Below are experts of layer 5 (counted from 0) of a mixture-of-experts language model. Rows are named router (the router's row for the expert), gate (a neuron's input weights, with its number), up (a neuron's input weights, with its number), down (a neuron's output weights, with its number) and show model dimensions 160-239. Each number is 200 + 30 x the weight over its row's rms, rounded and kept within 0 to 999.
Before each expert's rows: "gets" lists some tokens that make up at least twice as much of what it gets as of all text. This comes from a sample of Wikipedia text that the model never trained on. Tokens count by the router's weight.

# expert 35
gets: "\n\n", " \"", "\n", " In", "In", "'"
router,149,227,198,222,184,256,230,219,156,192,178,174,252,224,223,207,213,239,190,130,190,191,232,160,259,248,165,182,187,193,221,204,193,215,218,230,224,215,216,150,181,173,229,221,206,255,201,191,156,177,154,198,202,231,174,172,198,167,212,182,170,189,242,185,197,177,177,270,203,183,196,191,222,246,198,226,200,268,226,193
gate0,196,133,187,214,248,222,185,233,214,205,135,155,197,203,163,228,184,154,252,182,191,235,226,184,216,215,231,179,196,202,240,213,111,243,194,243,171,208,226,205,229,260,142,187,220,184,234,221,170,231,179,213,180,173,177,188,212,204,286,176,197,205,271,152,260,189,222,205,187,213,146,176,179,261,158,203,201,172,171,252
up0,201,189,208,187,260,233,149,224,162,187,239,186,186,203,202,188,130,245,183,222,206,230,210,220,197,160,229,223,181,227,223,170,148,219,185,193,227,199,196,224,187,210,202,215,198,199,225,213,176,242,186,184,177,174,163,198,267,162,190,188,137,194,226,230,274,194,179,214,186,186,135,213,189,248,182,203,168,185,209,248
down0,180,143,167,188,222,197,153,172,214,211,160,189,214,182,228,204,150,165,195,203,237,178,148,191,224,197,167,202,220,188,205,164,184,205,199,214,234,194,150,192,163,263,193,215,228,189,241,162,198,240,223,213,232,136,233,179,233,162,193,189,159,254,237,235,255,247,197,206,237,247,232,252,201,173,265,202,176,220,162,200
gate1,206,154,128,187,195,240,192,201,159,174,174,223,214,187,159,197,180,225,249,167,167,175,259,205,195,195,233,123,193,171,177,261,209,245,176,271,201,146,236,194,166,161,184,256,239,251,224,233,161,188,203,235,184,172,215,216,173,170,224,220,163,193,220,186,203,222,164,232,180,251,190,197,195,208,213,225,169,211,198,169
up1,186,197,295,205,211,156,198,189,205,183,201,186,221,278,260,198,243,200,166,217,186,217,124,212,238,217,194,251,245,204,210,137,205,211,185,200,196,219,175,203,202,241,204,176,213,176,194,189,240,165,199,205,216,288,196,193,192,228,149,175,292,201,187,238,239,156,225,173,233,208,180,201,193,205,250,200,194,185,188,237
down1,203,206,199,252,199,219,222,233,209,187,157,211,228,253,191,149,198,176,191,159,196,202,155,237,240,202,203,197,222,171,151,211,207,243,248,256,259,228,169,216,220,232,152,149,211,193,177,173,190,201,203,216,171,184,226,177,172,249,156,155,159,197,279,150,184,278,195,172,192,156,228,222,183,144,234,243,168,195,198,189
gate2,217,196,226,231,224,238,182,198,184,154,211,231,167,194,184,207,128,150,190,212,204,186,246,223,202,193,220,191,204,241,170,228,225,194,181,155,184,172,165,220,222,212,218,207,97,215,218,232,190,213,146,130,219,125,221,170,196,139,157,210,173,181,199,136,219,164,218,185,214,209,187,255,194,187,192,239,219,177,192,151
up2,222,205,220,181,210,211,169,167,179,210,193,199,188,201,156,157,93,154,198,233,225,250,209,218,241,214,216,172,216,209,211,242,156,197,151,164,224,162,203,211,252,210,190,176,134,207,199,214,228,219,173,169,237,131,263,193,206,186,190,236,157,184,221,219,236,171,253,216,228,208,175,245,178,196,179,242,255,174,216,204
down2,130,194,187,187,214,189,248,235,185,202,205,213,231,152,208,187,232,221,249,186,190,225,207,197,244,207,202,228,182,187,267,193,160,209,221,224,145,266,224,206,119,174,161,225,196,180,201,153,236,183,162,188,186,203,127,168,189,183,190,189,175,177,183,139,165,172,170,192,194,169,224,224,226,193,238,223,195,217,175,177
gate3,196,169,189,174,201,165,141,239,182,266,217,182,236,199,170,204,250,189,233,162,232,196,193,148,207,180,191,255,180,183,168,169,144,139,196,151,244,225,217,197,217,207,165,191,212,224,216,215,173,157,240,229,168,219,246,158,129,241,191,166,193,215,176,233,207,172,181,231,203,282,216,176,256,218,159,191,212,208,194,156
up3,236,183,189,165,211,185,235,185,183,211,170,242,191,183,182,205,197,235,148,249,189,217,217,211,203,218,225,117,207,169,224,163,227,239,228,242,241,183,213,187,194,207,198,192,271,183,273,187,185,220,218,199,268,231,187,222,220,180,217,199,177,165,203,148,213,200,196,179,254,149,175,230,150,169,183,216,203,220,184,211
down3,219,193,239,208,234,207,196,249,169,167,201,229,253,204,193,217,242,172,254,216,188,176,219,220,166,247,225,221,227,159,269,202,253,193,156,211,115,168,209,221,151,223,198,206,218,226,179,208,204,183,224,222,200,144,181,198,195,197,215,206,198,232,216,204,212,225,195,208,191,206,181,220,155,169,247,238,132,216,220,218
gate4,159,279,229,179,209,212,200,225,200,203,212,121,191,188,222,226,173,198,247,211,199,159,187,135,181,222,209,182,204,175,229,178,249,195,192,221,233,200,165,181,238,264,204,228,249,194,187,217,215,196,219,157,159,220,229,184,198,181,219,225,223,139,240,265,181,218,224,206,185,183,185,175,209,214,216,225,194,215,204,205
up4,210,209,188,218,192,199,172,242,147,130,205,189,275,213,183,186,189,182,252,224,211,209,214,215,236,249,164,206,164,175,215,222,223,141,174,198,186,236,153,195,214,180,178,197,224,253,159,203,154,213,180,168,224,204,235,209,201,121,189,280,226,198,178,230,158,191,215,191,172,200,183,194,164,191,211,189,136,203,201,208
down4,181,226,213,215,184,252,198,245,203,176,171,203,209,201,194,223,249,223,252,184,153,197,201,179,178,252,186,199,215,178,178,167,176,240,192,242,205,158,205,219,182,186,189,188,239,152,181,183,197,223,240,209,166,225,207,161,209,237,201,217,234,259,222,211,168,201,214,203,169,159,156,223,243,226,195,183,128,207,199,229
gate5,211,208,198,162,181,219,167,177,175,199,206,202,190,188,166,185,190,198,216,215,184,194,153,198,152,217,184,206,180,159,163,251,218,192,169,241,226,245,258,194,152,181,200,163,243,209,230,121,277,263,196,213,199,201,227,240,193,216,176,170,210,239,159,171,233,150,222,201,175,206,166,225,185,184,236,189,235,224,202,204
up5,224,183,164,243,168,228,141,205,184,173,139,208,209,137,149,234,206,186,221,171,233,250,217,202,152,221,183,167,219,195,195,194,140,177,197,247,226,187,203,205,230,278,241,135,203,191,190,196,247,222,197,218,168,244,227,192,210,212,175,240,179,224,175,188,187,190,179,203,233,141,182,189,185,169,224,194,233,211,249,206
down5,186,194,239,208,212,207,245,220,180,191,146,212,226,225,248,154,206,156,195,162,219,179,182,190,196,232,149,162,198,216,206,189,190,227,207,194,202,208,194,176,151,209,187,220,223,202,222,194,206,189,156,175,194,188,198,160,197,194,197,185,232,162,174,221,230,184,191,212,177,209,177,187,290,223,196,213,216,152,153,202
gate6,168,196,237,217,187,246,193,183,210,201,187,193,205,185,201,226,183,179,177,208,161,183,163,194,226,133,145,184,200,215,216,171,206,165,164,230,161,236,155,183,174,189,130,175,183,189,187,218,172,188,200,220,138,182,213,199,220,195,247,147,124,153,177,225,205,178,193,160,185,231,223,211,157,243,216,230,207,260,171,192
up6,209,219,240,218,196,230,183,231,207,186,208,198,191,218,220,212,210,167,175,180,171,171,173,185,198,203,168,171,214,253,160,209,218,187,186,220,151,201,183,174,174,171,171,186,188,196,180,243,105,211,244,209,152,151,211,197,221,209,245,167,197,152,193,225,227,180,188,189,206,247,222,244,144,212,220,196,153,191,142,198
down6,207,225,204,231,152,201,173,171,195,213,237,223,218,182,232,205,239,210,234,228,249,246,217,200,213,204,227,202,143,149,217,174,216,234,197,142,230,197,234,256,209,198,183,205,235,186,233,175,204,202,169,197,210,213,212,147,209,230,254,219,145,208,181,211,194,178,177,209,262,233,152,211,195,185,188,196,170,174,202,186
gate7,221,204,260,213,229,262,191,180,181,222,193,167,210,167,234,178,185,216,167,163,226,177,220,188,177,162,210,202,210,218,221,161,167,189,177,186,259,179,187,140,168,188,228,178,187,169,202,220,168,191,164,195,252,266,169,225,213,188,168,180,158,214,189,233,167,192,228,165,171,205,163,198,142,196,302,179,175,166,200,154
up7,200,267,171,189,163,180,208,201,170,188,161,205,189,225,174,201,213,169,232,210,203,183,218,224,239,202,210,225,157,186,221,245,242,117,195,204,190,180,228,326,192,202,166,185,163,184,167,151,246,193,198,216,172,168,231,225,187,209,200,218,210,165,219,194,197,209,158,194,211,179,218,157,272,173,137,208,184,187,279,182
down7,192,253,230,204,211,208,209,177,232,167,239,242,206,201,216,226,197,193,228,223,237,211,215,193,222,246,186,230,241,177,131,192,247,204,127,205,267,166,198,223,299,145,195,217,190,212,238,166,245,195,229,161,150,199,252,198,227,159,200,225,199,220,198,208,228,199,167,205,231,221,123,214,194,168,210,202,253,169,160,205
gate8,205,237,159,179,216,159,132,255,185,190,194,228,275,216,174,164,209,174,151,180,184,228,211,175,204,210,192,213,198,184,209,171,178,254,174,202,185,223,173,216,217,225,217,178,180,256,219,222,188,267,188,192,209,193,206,214,211,194,238,175,216,174,199,166,193,212,238,176,224,233,196,181,206,263,179,208,212,220,155,194
up8,250,197,184,145,219,193,232,152,231,191,205,174,185,142,192,147,158,177,194,213,202,170,194,191,177,229,199,157,191,204,179,203,240,192,202,231,209,173,177,196,137,187,207,195,226,208,238,184,151,153,234,211,202,181,180,233,269,209,192,254,207,212,211,212,187,198,173,203,157,186,198,228,175,161,204,251,173,231,224,182
down8,166,223,208,182,207,193,168,195,179,168,175,207,227,159,180,220,174,214,228,207,168,242,182,164,193,192,213,149,238,217,184,200,227,208,219,229,184,213,248,182,202,194,213,148,207,148,181,187,210,203,193,229,191,199,216,151,221,176,209,190,195,189,204,205,169,222,201,216,261,152,273,227,191,253,217,200,192,212,216,248
gate9,168,206,202,200,139,219,137,244,204,191,190,211,203,235,192,166,258,217,99,208,196,198,216,150,247,200,158,190,194,222,210,148,234,214,164,162,165,121,168,164,218,222,186,182,194,176,186,217,228,149,155,211,236,209,198,207,166,179,203,166,211,225,251,146,181,157,199,235,229,242,188,257,203,174,253,254,245,214,210,230
up9,229,205,175,150,248,201,265,204,183,163,162,257,253,245,195,228,200,152,178,210,195,194,192,218,187,215,182,213,216,296,162,177,182,203,245,254,183,178,197,175,143,194,207,198,182,269,176,205,255,199,227,234,229,193,171,193,236,232,191,219,161,201,219,194,222,155,213,162,226,194,156,193,214,226,215,207,243,165,191,254
down9,165,181,213,221,155,220,230,250,188,209,159,172,175,209,270,183,183,157,216,150,187,190,157,221,188,188,174,197,179,248,272,184,177,223,134,223,171,194,205,171,213,235,250,214,239,238,225,188,140,214,153,159,245,194,187,166,190,183,181,181,240,152,212,203,204,182,182,235,175,190,208,190,175,219,236,174,201,244,236,225
gate10,189,199,240,202,203,223,203,171,208,233,210,229,204,149,230,169,209,190,208,205,179,182,223,216,126,237,221,184,219,188,190,191,185,175,203,217,220,176,199,167,134,216,218,207,225,183,186,214,256,204,160,206,180,201,193,292,161,237,205,266,211,236,148,178,202,153,191,250,230,180,180,190,199,219,198,236,228,180,181,147
up10,189,176,200,201,162,113,238,154,139,178,192,171,233,220,201,206,196,228,204,202,206,199,211,160,249,217,154,211,219,221,131,215,246,202,211,166,205,231,232,189,204,181,152,215,154,253,260,135,176,185,221,208,245,152,168,147,170,188,175,139,228,185,216,236,198,197,191,185,197,228,289,187,215,232,211,210,192,223,206,240
down10,175,220,205,191,186,221,184,230,169,183,253,180,236,211,224,270,198,206,214,260,217,171,202,234,180,188,202,183,224,219,180,142,221,184,167,218,224,179,277,190,177,179,165,206,198,182,256,164,243,191,198,179,207,164,167,226,191,186,210,160,152,161,151,168,225,185,233,184,224,176,144,179,154,222,204,239,178,180,224,180
gate11,214,165,184,255,189,181,215,178,154,201,195,195,158,204,149,217,227,185,187,174,231,201,219,211,176,213,219,175,196,208,257,229,177,201,220,192,174,218,267,187,173,176,218,193,214,200,236,190,153,239,216,189,225,188,198,192,236,207,249,270,201,223,192,191,261,157,133,175,191,185,172,220,166,246,138,201,183,221,187,170
up11,170,241,184,213,230,173,166,220,170,195,276,203,218,188,209,262,223,174,141,162,195,176,210,245,170,193,177,197,206,160,220,254,204,223,263,236,204,201,206,153,175,214,221,216,209,222,219,216,176,249,204,240,193,220,182,223,154,171,204,278,181,206,171,144,182,235,202,197,175,184,223,201,241,158,188,165,222,204,174,223
down11,207,215,250,205,208,162,163,225,177,224,218,216,227,246,221,173,250,164,169,139,232,190,167,184,199,160,253,175,194,246,166,225,206,202,143,239,200,204,146,143,189,194,241,198,192,245,129,201,223,212,161,212,236,213,175,142,178,223,176,203,223,203,220,203,186,205,199,229,159,154,191,187,232,242,186,245,218,192,162,236
gate12,199,202,222,232,227,215,206,219,143,136,177,147,201,220,217,181,187,223,190,198,273,216,201,221,188,232,147,148,200,174,213,182,221,233,161,219,131,188,116,210,137,209,176,230,218,189,170,242,167,176,212,178,221,208,197,239,206,225,248,213,189,174,176,211,182,216,195,248,246,196,198,244,170,240,196,207,178,198,182,197
up12,189,223,210,221,196,232,199,222,195,275,152,204,218,148,233,154,137,166,239,184,187,167,205,200,187,173,212,151,190,225,185,211,228,198,228,198,168,163,123,230,172,227,207,244,241,184,182,202,188,198,190,205,225,179,216,217,215,236,250,164,224,191,185,224,204,167,239,215,188,208,198,189,144,192,173,227,135,186,203,160
down12,157,172,129,220,213,161,190,160,225,200,191,212,187,139,172,230,116,182,218,213,182,217,164,172,229,268,189,179,222,191,177,230,169,215,221,189,171,226,189,212,229,174,191,201,200,151,211,199,137,163,145,189,181,197,197,193,201,198,229,176,200,189,223,162,237,229,201,260,231,208,180,190,236,175,246,223,242,215,214,208
gate13,202,274,203,214,223,219,199,192,183,196,101,197,209,196,229,222,172,177,186,223,216,210,166,166,206,182,213,224,176,234,155,177,177,207,216,188,213,246,281,164,202,208,231,156,197,224,208,221,229,210,152,197,170,111,141,210,176,202,208,184,280,174,227,227,223,117,195,246,233,255,176,180,259,153,216,236,175,227,253,184
up13,212,198,131,196,139,189,191,201,147,218,216,219,227,182,141,179,193,249,212,240,212,205,228,142,217,127,226,197,176,185,209,267,213,199,182,208,184,161,178,188,200,244,213,229,168,180,235,191,197,184,238,147,203,240,214,185,163,247,157,237,188,284,162,191,172,230,155,189,188,150,244,253,154,236,224,195,249,252,171,174
down13,200,166,273,195,141,200,170,243,180,186,199,216,183,218,208,184,180,135,219,210,178,120,146,203,261,192,187,229,220,252,190,190,153,222,250,204,167,194,181,199,173,265,222,175,205,166,214,234,200,174,224,186,168,178,200,179,180,220,209,158,214,183,178,223,161,178,189,219,243,223,195,169,195,235,217,194,188,195,188,224
gate14,205,186,211,222,190,217,217,148,277,222,156,244,193,237,241,202,242,209,181,228,181,174,189,216,159,200,126,169,178,268,164,218,157,262,226,222,236,227,219,180,245,192,190,167,267,217,231,207,144,211,173,182,275,173,196,211,216,149,179,190,245,204,200,205,208,236,255,180,255,217,157,196,219,186,183,224,178,205,211,148
up14,175,130,246,222,244,208,240,117,202,196,136,185,200,230,259,230,213,184,167,175,233,169,215,171,150,212,221,189,201,231,197,221,171,214,237,148,246,188,242,235,169,180,202,127,211,247,201,162,183,146,187,206,185,200,187,173,198,208,181,163,275,169,207,209,197,214,211,218,224,194,120,199,194,144,213,269,191,197,261,207
down14,243,221,192,215,183,213,201,147,232,181,225,162,303,203,175,185,164,211,224,176,240,301,207,213,181,205,169,117,200,279,210,164,216,171,181,198,221,205,182,229,166,152,230,198,157,190,197,231,198,233,274,197,219,245,128,216,189,167,161,181,185,229,214,173,208,168,159,188,230,208,177,138,210,222,209,198,212,219,158,204
gate15,164,211,251,187,227,172,163,248,195,243,219,178,225,226,250,184,203,193,221,143,221,199,227,205,165,173,167,177,235,191,182,178,183,214,204,212,212,220,156,158,133,184,154,163,226,252,208,188,244,203,215,202,182,257,197,201,161,206,222,159,223,189,244,177,168,218,108,207,186,222,189,154,247,213,207,186,221,209,181,201
up15,186,260,198,202,238,132,216,174,202,168,231,204,197,203,235,226,244,249,138,207,157,193,203,198,191,163,214,192,223,218,222,190,166,207,192,196,240,181,194,230,158,198,188,248,165,239,209,209,175,234,156,255,172,193,222,228,213,196,219,200,214,183,171,218,202,185,218,270,205,224,207,216,223,241,221,235,201,175,194,208
down15,225,242,193,210,177,193,160,247,250,203,213,244,207,189,219,203,208,195,175,230,173,170,192,267,212,208,237,180,201,190,164,194,166,189,198,188,225,192,176,198,207,154,229,189,253,204,176,215,168,249,169,185,181,232,194,138,222,239,174,204,220,202,200,181,157,203,142,221,149,133,208,221,199,184,169,196,202,222,161,287
gate16,207,216,210,263,267,254,189,228,204,181,177,215,307,223,214,224,212,210,185,190,194,139,245,143,211,203,203,171,193,210,215,240,204,225,199,184,214,195,177,194,191,205,230,188,161,213,176,201,203,170,223,154,227,202,232,188,179,175,222,172,221,234,232,170,215,231,160,231,187,170,174,227,137,201,231,198,212,224,233,240
up16,232,190,202,186,245,202,221,199,248,209,230,241,247,218,196,160,151,202,175,140,220,168,247,175,212,198,218,189,178,193,207,240,243,199,201,184,222,215,199,182,181,160,214,177,206,233,199,188,234,196,190,203,284,155,195,214,174,167,215,182,226,220,223,177,197,190,122,242,187,158,178,241,128,208,211,224,190,212,262,218
down16,182,190,201,195,189,173,215,206,206,227,158,239,196,193,222,210,172,217,169,184,229,189,148,242,238,171,169,215,217,204,231,180,184,225,197,177,246,137,184,183,176,201,185,185,188,273,184,258,183,155,230,273,276,241,151,201,181,208,215,213,213,164,203,214,183,212,213,170,215,221,202,202,200,241,237,244,163,236,224,221
gate17,227,186,224,174,216,184,233,195,168,197,176,186,208,169,189,250,223,199,186,210,182,204,157,131,190,204,199,218,226,206,183,222,195,221,208,213,248,205,262,189,214,174,233,226,256,236,202,204,155,172,156,174,190,236,202,259,185,241,207,202,201,158,242,233,151,172,165,204,261,188,219,152,172,205,195,194,161,232,245,316
up17,229,180,203,203,198,220,223,137,224,239,221,134,253,284,179,150,173,182,212,183,190,192,194,202,201,174,196,182,234,182,218,187,209,219,249,233,164,210,202,220,174,215,165,205,159,177,193,186,182,209,237,203,199,237,180,223,208,230,267,226,225,275,201,169,243,241,200,180,192,138,197,174,228,174,197,241,189,144,225,186
down17,216,153,190,217,187,225,193,165,240,225,223,240,198,161,220,206,187,185,250,146,241,181,230,232,229,168,201,126,253,206,162,215,196,219,188,247,199,199,143,182,221,192,160,168,159,192,195,155,177,159,218,254,194,219,242,206,184,147,144,168,189,249,220,185,213,211,236,170,157,225,147,310,165,163,193,164,213,198,194,165
gate18,195,171,208,189,189,260,195,207,224,209,149,174,234,149,199,178,168,204,204,194,242,214,202,183,193,190,272,172,159,174,273,136,159,234,200,206,151,219,230,219,191,177,158,223,245,222,240,213,167,244,218,206,238,212,140,249,228,224,191,181,182,244,253,209,165,209,209,137,215,249,180,250,178,166,133,178,241,215,241,174
up18,242,192,147,207,224,178,209,241,219,234,176,242,177,230,193,142,204,147,194,227,239,227,161,165,243,169,238,193,214,216,250,213,167,235,217,182,167,176,243,214,246,195,215,174,192,211,187,201,177,163,192,255,181,222,173,186,187,216,132,225,206,174,213,192,240,192,226,175,206,150,206,220,198,214,231,162,223,242,162,192
down18,166,273,236,220,225,200,210,215,159,194,239,249,244,160,228,225,202,150,226,215,221,112,158,226,170,207,208,182,133,223,230,215,158,190,212,252,181,239,197,160,194,237,170,281,168,180,187,215,235,135,206,258,197,133,246,212,210,194,189,189,216,202,264,232,207,253,212,143,239,190,234,180,197,178,215,204,190,242,210,231
gate19,204,186,223,268,203,197,234,221,226,154,190,166,161,189,228,200,108,185,240,148,185,202,200,216,177,210,166,229,194,227,193,164,225,263,169,214,179,181,217,156,208,204,179,227,181,229,148,140,211,185,204,220,181,192,219,170,166,207,184,146,205,244,179,204,166,176,169,223,192,208,162,249,237,220,235,183,195,200,213,197
up19,154,243,218,200,197,212,241,168,237,223,222,185,173,192,197,162,212,245,176,180,137,187,235,144,252,230,246,204,166,183,222,238,221,211,211,256,207,227,217,214,220,211,197,194,206,220,133,191,212,182,173,143,211,170,166,248,172,201,222,191,224,159,235,233,188,210,179,210,205,220,179,122,212,214,245,206,222,229,209,155
down19,229,189,213,238,238,236,229,219,181,196,137,253,245,169,204,192,211,261,222,218,180,169,222,199,219,190,194,164,179,241,188,245,189,175,185,195,258,209,196,269,214,179,194,162,229,229,148,202,195,123,184,213,225,211,174,239,220,148,223,154,200,275,212,214,246,202,207,173,144,178,230,209,173,145,229,169,181,182,159,170
gate20,166,193,274,221,211,149,201,237,215,260,153,163,191,191,160,204,169,125,192,215,221,217,190,207,149,170,128,222,216,222,181,167,225,236,182,175,208,185,188,153,174,183,250,224,210,273,199,202,150,170,156,166,172,232,214,173,220,183,207,170,250,199,228,174,186,190,238,206,238,212,238,181,218,195,134,203,191,206,235,141
up20,205,213,241,237,207,153,186,206,190,213,186,175,243,256,191,190,157,227,179,224,238,172,221,245,187,102,215,221,156,211,237,237,215,209,207,203,244,199,172,157,169,194,237,171,175,178,231,209,200,185,184,136,197,239,179,171,161,165,180,236,166,188,186,248,244,177,213,215,169,192,235,173,256,207,173,188,163,219,173,147
down20,210,208,251,183,169,219,143,158,298,235,175,176,235,210,175,151,152,243,160,203,217,212,203,200,191,185,252,160,241,192,197,196,186,152,211,197,213,156,198,154,174,230,173,196,150,183,252,203,202,218,239,208,156,171,228,244,230,220,215,197,167,225,177,223,219,215,226,208,178,177,183,213,207,215,129,155,230,219,177,218
gate21,167,195,196,175,181,217,197,260,176,166,192,196,251,180,150,225,186,227,228,170,214,168,192,175,156,197,143,168,216,168,177,240,183,272,250,239,225,183,218,280,209,192,176,189,164,210,246,181,162,229,184,216,260,230,181,173,166,223,209,179,233,228,192,167,183,225,219,216,149,190,150,196,189,216,185,140,183,169,195,211
up21,202,145,187,160,194,159,205,233,226,182,179,257,175,186,235,203,196,259,199,178,248,280,216,223,187,135,215,183,201,136,227,169,211,202,171,121,193,184,190,249,182,218,163,170,256,214,208,173,206,242,225,207,173,218,164,252,176,197,236,174,150,196,244,173,222,196,212,211,184,235,208,211,174,187,185,193,217,235,249,186
down21,172,210,215,176,178,189,193,189,174,194,221,197,210,204,224,170,132,224,172,223,219,230,241,215,213,187,189,223,184,197,170,142,209,193,129,174,247,157,227,208,216,248,179,214,138,239,231,227,227,148,208,235,182,157,217,250,173,217,203,185,182,235,178,190,222,172,236,215,168,166,227,159,209,189,181,171,172,210,216,194
gate22,182,163,188,215,180,202,267,231,189,205,189,165,225,212,167,149,215,247,185,185,186,212,209,197,224,177,195,187,191,176,250,227,179,168,152,168,184,207,191,224,218,223,224,212,191,207,242,170,161,151,151,189,156,180,192,215,195,192,249,243,170,173,253,235,240,182,161,172,173,258,168,196,209,183,264,214,185,260,217,223
up22,244,211,134,196,190,219,174,215,183,202,158,237,198,229,218,160,189,162,203,204,273,230,202,229,157,189,157,172,207,212,214,201,183,189,212,222,189,180,213,184,205,148,175,200,197,198,180,231,139,193,191,188,205,197,227,199,211,157,207,214,198,245,214,196,220,207,203,229,198,214,203,188,210,193,231,169,180,140,197,220
down22,187,210,198,207,210,184,172,244,234,223,243,212,193,224,137,207,233,164,204,199,168,196,221,174,184,156,157,195,194,292,214,191,215,233,176,176,147,151,187,182,236,184,194,151,231,188,214,210,187,195,243,206,213,182,200,228,150,175,220,176,152,178,162,222,128,254,236,162,240,196,215,186,144,187,150,218,195,136,160,190
gate23,196,249,205,200,182,211,207,190,218,197,179,177,186,197,227,197,167,169,205,164,209,207,225,199,220,206,229,191,134,220,245,219,222,230,204,200,148,210,260,186,189,122,263,197,214,178,214,203,226,228,185,177,201,238,216,206,186,222,210,236,230,208,210,234,199,212,172,254,183,220,198,187,219,233,140,238,183,184,209,182
up23,172,205,165,164,205,198,215,171,205,201,217,211,160,196,215,213,201,273,159,206,194,191,232,274,234,193,215,188,229,174,246,218,167,184,227,250,208,166,188,152,253,183,203,241,171,242,193,249,213,190,226,221,209,180,247,218,160,169,220,146,224,164,235,203,234,227,234,211,168,226,163,188,203,244,269,155,221,259,182,193
down23,208,198,199,159,138,182,193,163,237,238,204,149,225,147,178,164,196,154,173,246,193,241,195,180,206,113,247,166,214,163,201,234,224,214,210,234,234,190,219,188,209,202,201,193,207,194,193,197,218,183,204,209,238,184,210,205,206,199,166,190,152,216,151,144,238,120,250,216,220,211,108,155,198,187,163,203,212,193,184,200
gate24,270,189,240,234,178,199,190,193,234,210,206,202,187,191,248,151,199,226,217,166,210,116,174,186,228,249,197,166,233,225,239,220,173,156,227,180,210,193,191,190,237,195,218,163,165,203,171,250,169,194,132,227,214,185,163,200,242,238,198,228,217,215,239,209,155,202,224,193,227,155,205,183,236,212,142,209,150,177,266,192
up24,159,224,219,200,184,215,209,171,209,203,234,204,200,225,209,180,207,236,200,212,197,211,206,230,170,212,192,252,179,181,228,202,166,217,210,240,163,219,241,229,238,265,168,186,191,206,184,213,211,190,179,188,186,201,192,201,156,151,178,185,181,197,207,203,165,189,223,162,195,186,158,169,263,227,172,130,168,220,195,206
down24,234,136,168,163,163,206,146,206,203,274,204,137,225,260,224,163,188,246,168,166,182,199,258,172,196,158,208,207,186,196,195,170,147,239,209,195,142,228,176,174,253,304,117,247,203,190,229,204,229,212,176,249,216,192,216,223,163,243,207,245,189,177,247,217,214,138,210,180,153,157,158,197,229,189,157,202,159,186,176,197
gate25,168,191,199,221,219,247,163,194,185,182,221,224,204,251,156,228,229,170,186,192,208,118,246,267,175,191,187,232,197,192,196,168,210,183,230,192,175,192,249,159,202,163,169,192,220,235,216,170,192,191,175,186,230,193,207,172,188,232,237,219,169,175,181,194,160,200,175,236,125,241,206,191,231,193,169,202,198,122,205,190
up25,157,199,173,189,185,236,234,187,224,209,146,219,206,206,209,218,199,275,204,227,236,233,276,192,181,157,198,160,221,162,187,247,136,224,220,244,199,178,131,264,245,244,172,198,234,166,159,216,197,264,213,255,171,201,203,241,209,209,193,219,244,188,193,168,131,228,191,188,210,155,175,205,196,226,209,205,210,261,193,233
down25,203,173,235,215,207,186,181,161,300,221,135,165,210,165,150,176,189,227,196,204,226,202,254,194,225,207,151,158,166,215,140,203,169,198,215,163,232,238,219,207,228,236,185,160,176,203,135,228,269,216,220,187,195,195,205,237,225,191,185,219,180,199,189,195,216,194,184,177,157,186,240,181,185,201,199,190,202,171,189,221
gate26,169,200,218,225,253,144,185,219,230,207,173,228,166,210,181,230,234,168,166,175,191,235,209,186,173,201,190,200,203,185,198,174,160,258,184,216,202,218,204,209,214,200,124,171,242,215,234,205,226,157,166,150,208,185,157,192,204,184,204,209,252,269,251,161,205,215,192,171,200,186,141,204,200,261,218,199,190,209,201,175
up26,214,204,226,217,131,213,216,246,207,200,190,165,172,180,214,243,239,271,222,176,209,225,196,194,220,165,174,200,262,188,214,197,147,223,200,232,183,246,227,252,227,170,256,172,195,193,244,216,185,197,197,209,242,162,163,208,184,208,186,227,186,174,236,164,262,207,233,181,195,202,219,195,151,218,178,149,161,233,178,216
down26,220,258,201,202,198,271,263,184,223,191,229,169,181,208,201,206,182,190,235,265,203,233,195,212,215,197,189,224,196,220,232,169,166,191,155,189,161,194,221,198,169,167,196,303,201,155,197,230,207,243,227,233,174,181,229,214,214,189,171,243,212,168,182,194,189,212,238,227,201,188,203,120,230,205,174,209,177,197,203,204
gate27,174,210,217,260,196,171,243,252,178,181,214,194,207,186,243,186,177,231,191,172,230,198,201,211,212,236,197,193,163,143,170,170,235,242,205,208,206,199,198,137,218,186,216,250,243,185,214,225,227,212,72,250,169,209,238,209,180,168,179,162,190,210,230,198,180,214,222,175,155,195,217,239,165,212,184,198,194,207,229,235
up27,173,202,235,184,168,188,237,195,246,229,192,190,160,211,163,176,221,254,186,189,207,213,177,184,193,175,206,210,212,191,256,190,204,219,210,216,168,155,239,187,154,226,195,176,215,169,158,154,220,190,271,178,179,195,196,212,227,260,207,195,193,131,170,197,221,184,198,198,201,210,163,184,172,173,191,196,243,264,189,185
down27,177,188,194,212,226,202,198,220,203,244,217,204,193,218,273,192,146,216,159,173,192,259,206,166,219,187,197,186,170,207,207,212,198,169,216,175,186,169,238,239,223,202,182,114,266,221,226,182,186,148,211,179,224,167,197,198,202,183,179,183,154,253,176,207,159,195,173,174,243,157,160,215,201,203,199,231,207,173,162,219
gate28,143,170,192,189,202,225,228,158,167,206,196,213,199,273,185,193,210,160,196,189,215,194,189,218,211,242,190,258,195,215,191,227,241,221,194,204,188,205,162,189,259,227,184,210,202,180,259,219,193,226,231,161,275,148,172,194,216,218,175,207,217,184,209,225,185,217,165,241,219,242,186,180,221,235,192,131,203,190,246,228
up28,274,182,199,187,167,224,210,193,238,182,178,251,219,173,204,198,201,241,233,181,213,187,207,190,211,161,224,210,204,179,183,186,178,215,177,250,216,192,213,202,157,164,177,250,206,229,176,243,203,181,183,224,189,239,167,170,166,161,257,189,189,244,206,169,260,181,141,178,212,150,217,201,187,199,222,181,199,203,180,215
down28,163,236,253,214,215,295,233,173,186,169,189,148,181,206,217,206,235,213,213,202,182,168,212,143,184,221,239,243,181,206,188,217,175,214,258,184,149,233,186,204,218,208,189,233,225,144,207,187,204,200,226,166,237,127,213,223,207,193,199,209,212,226,185,197,194,262,191,208,206,234,176,220,242,192,181,202,246,150,196,203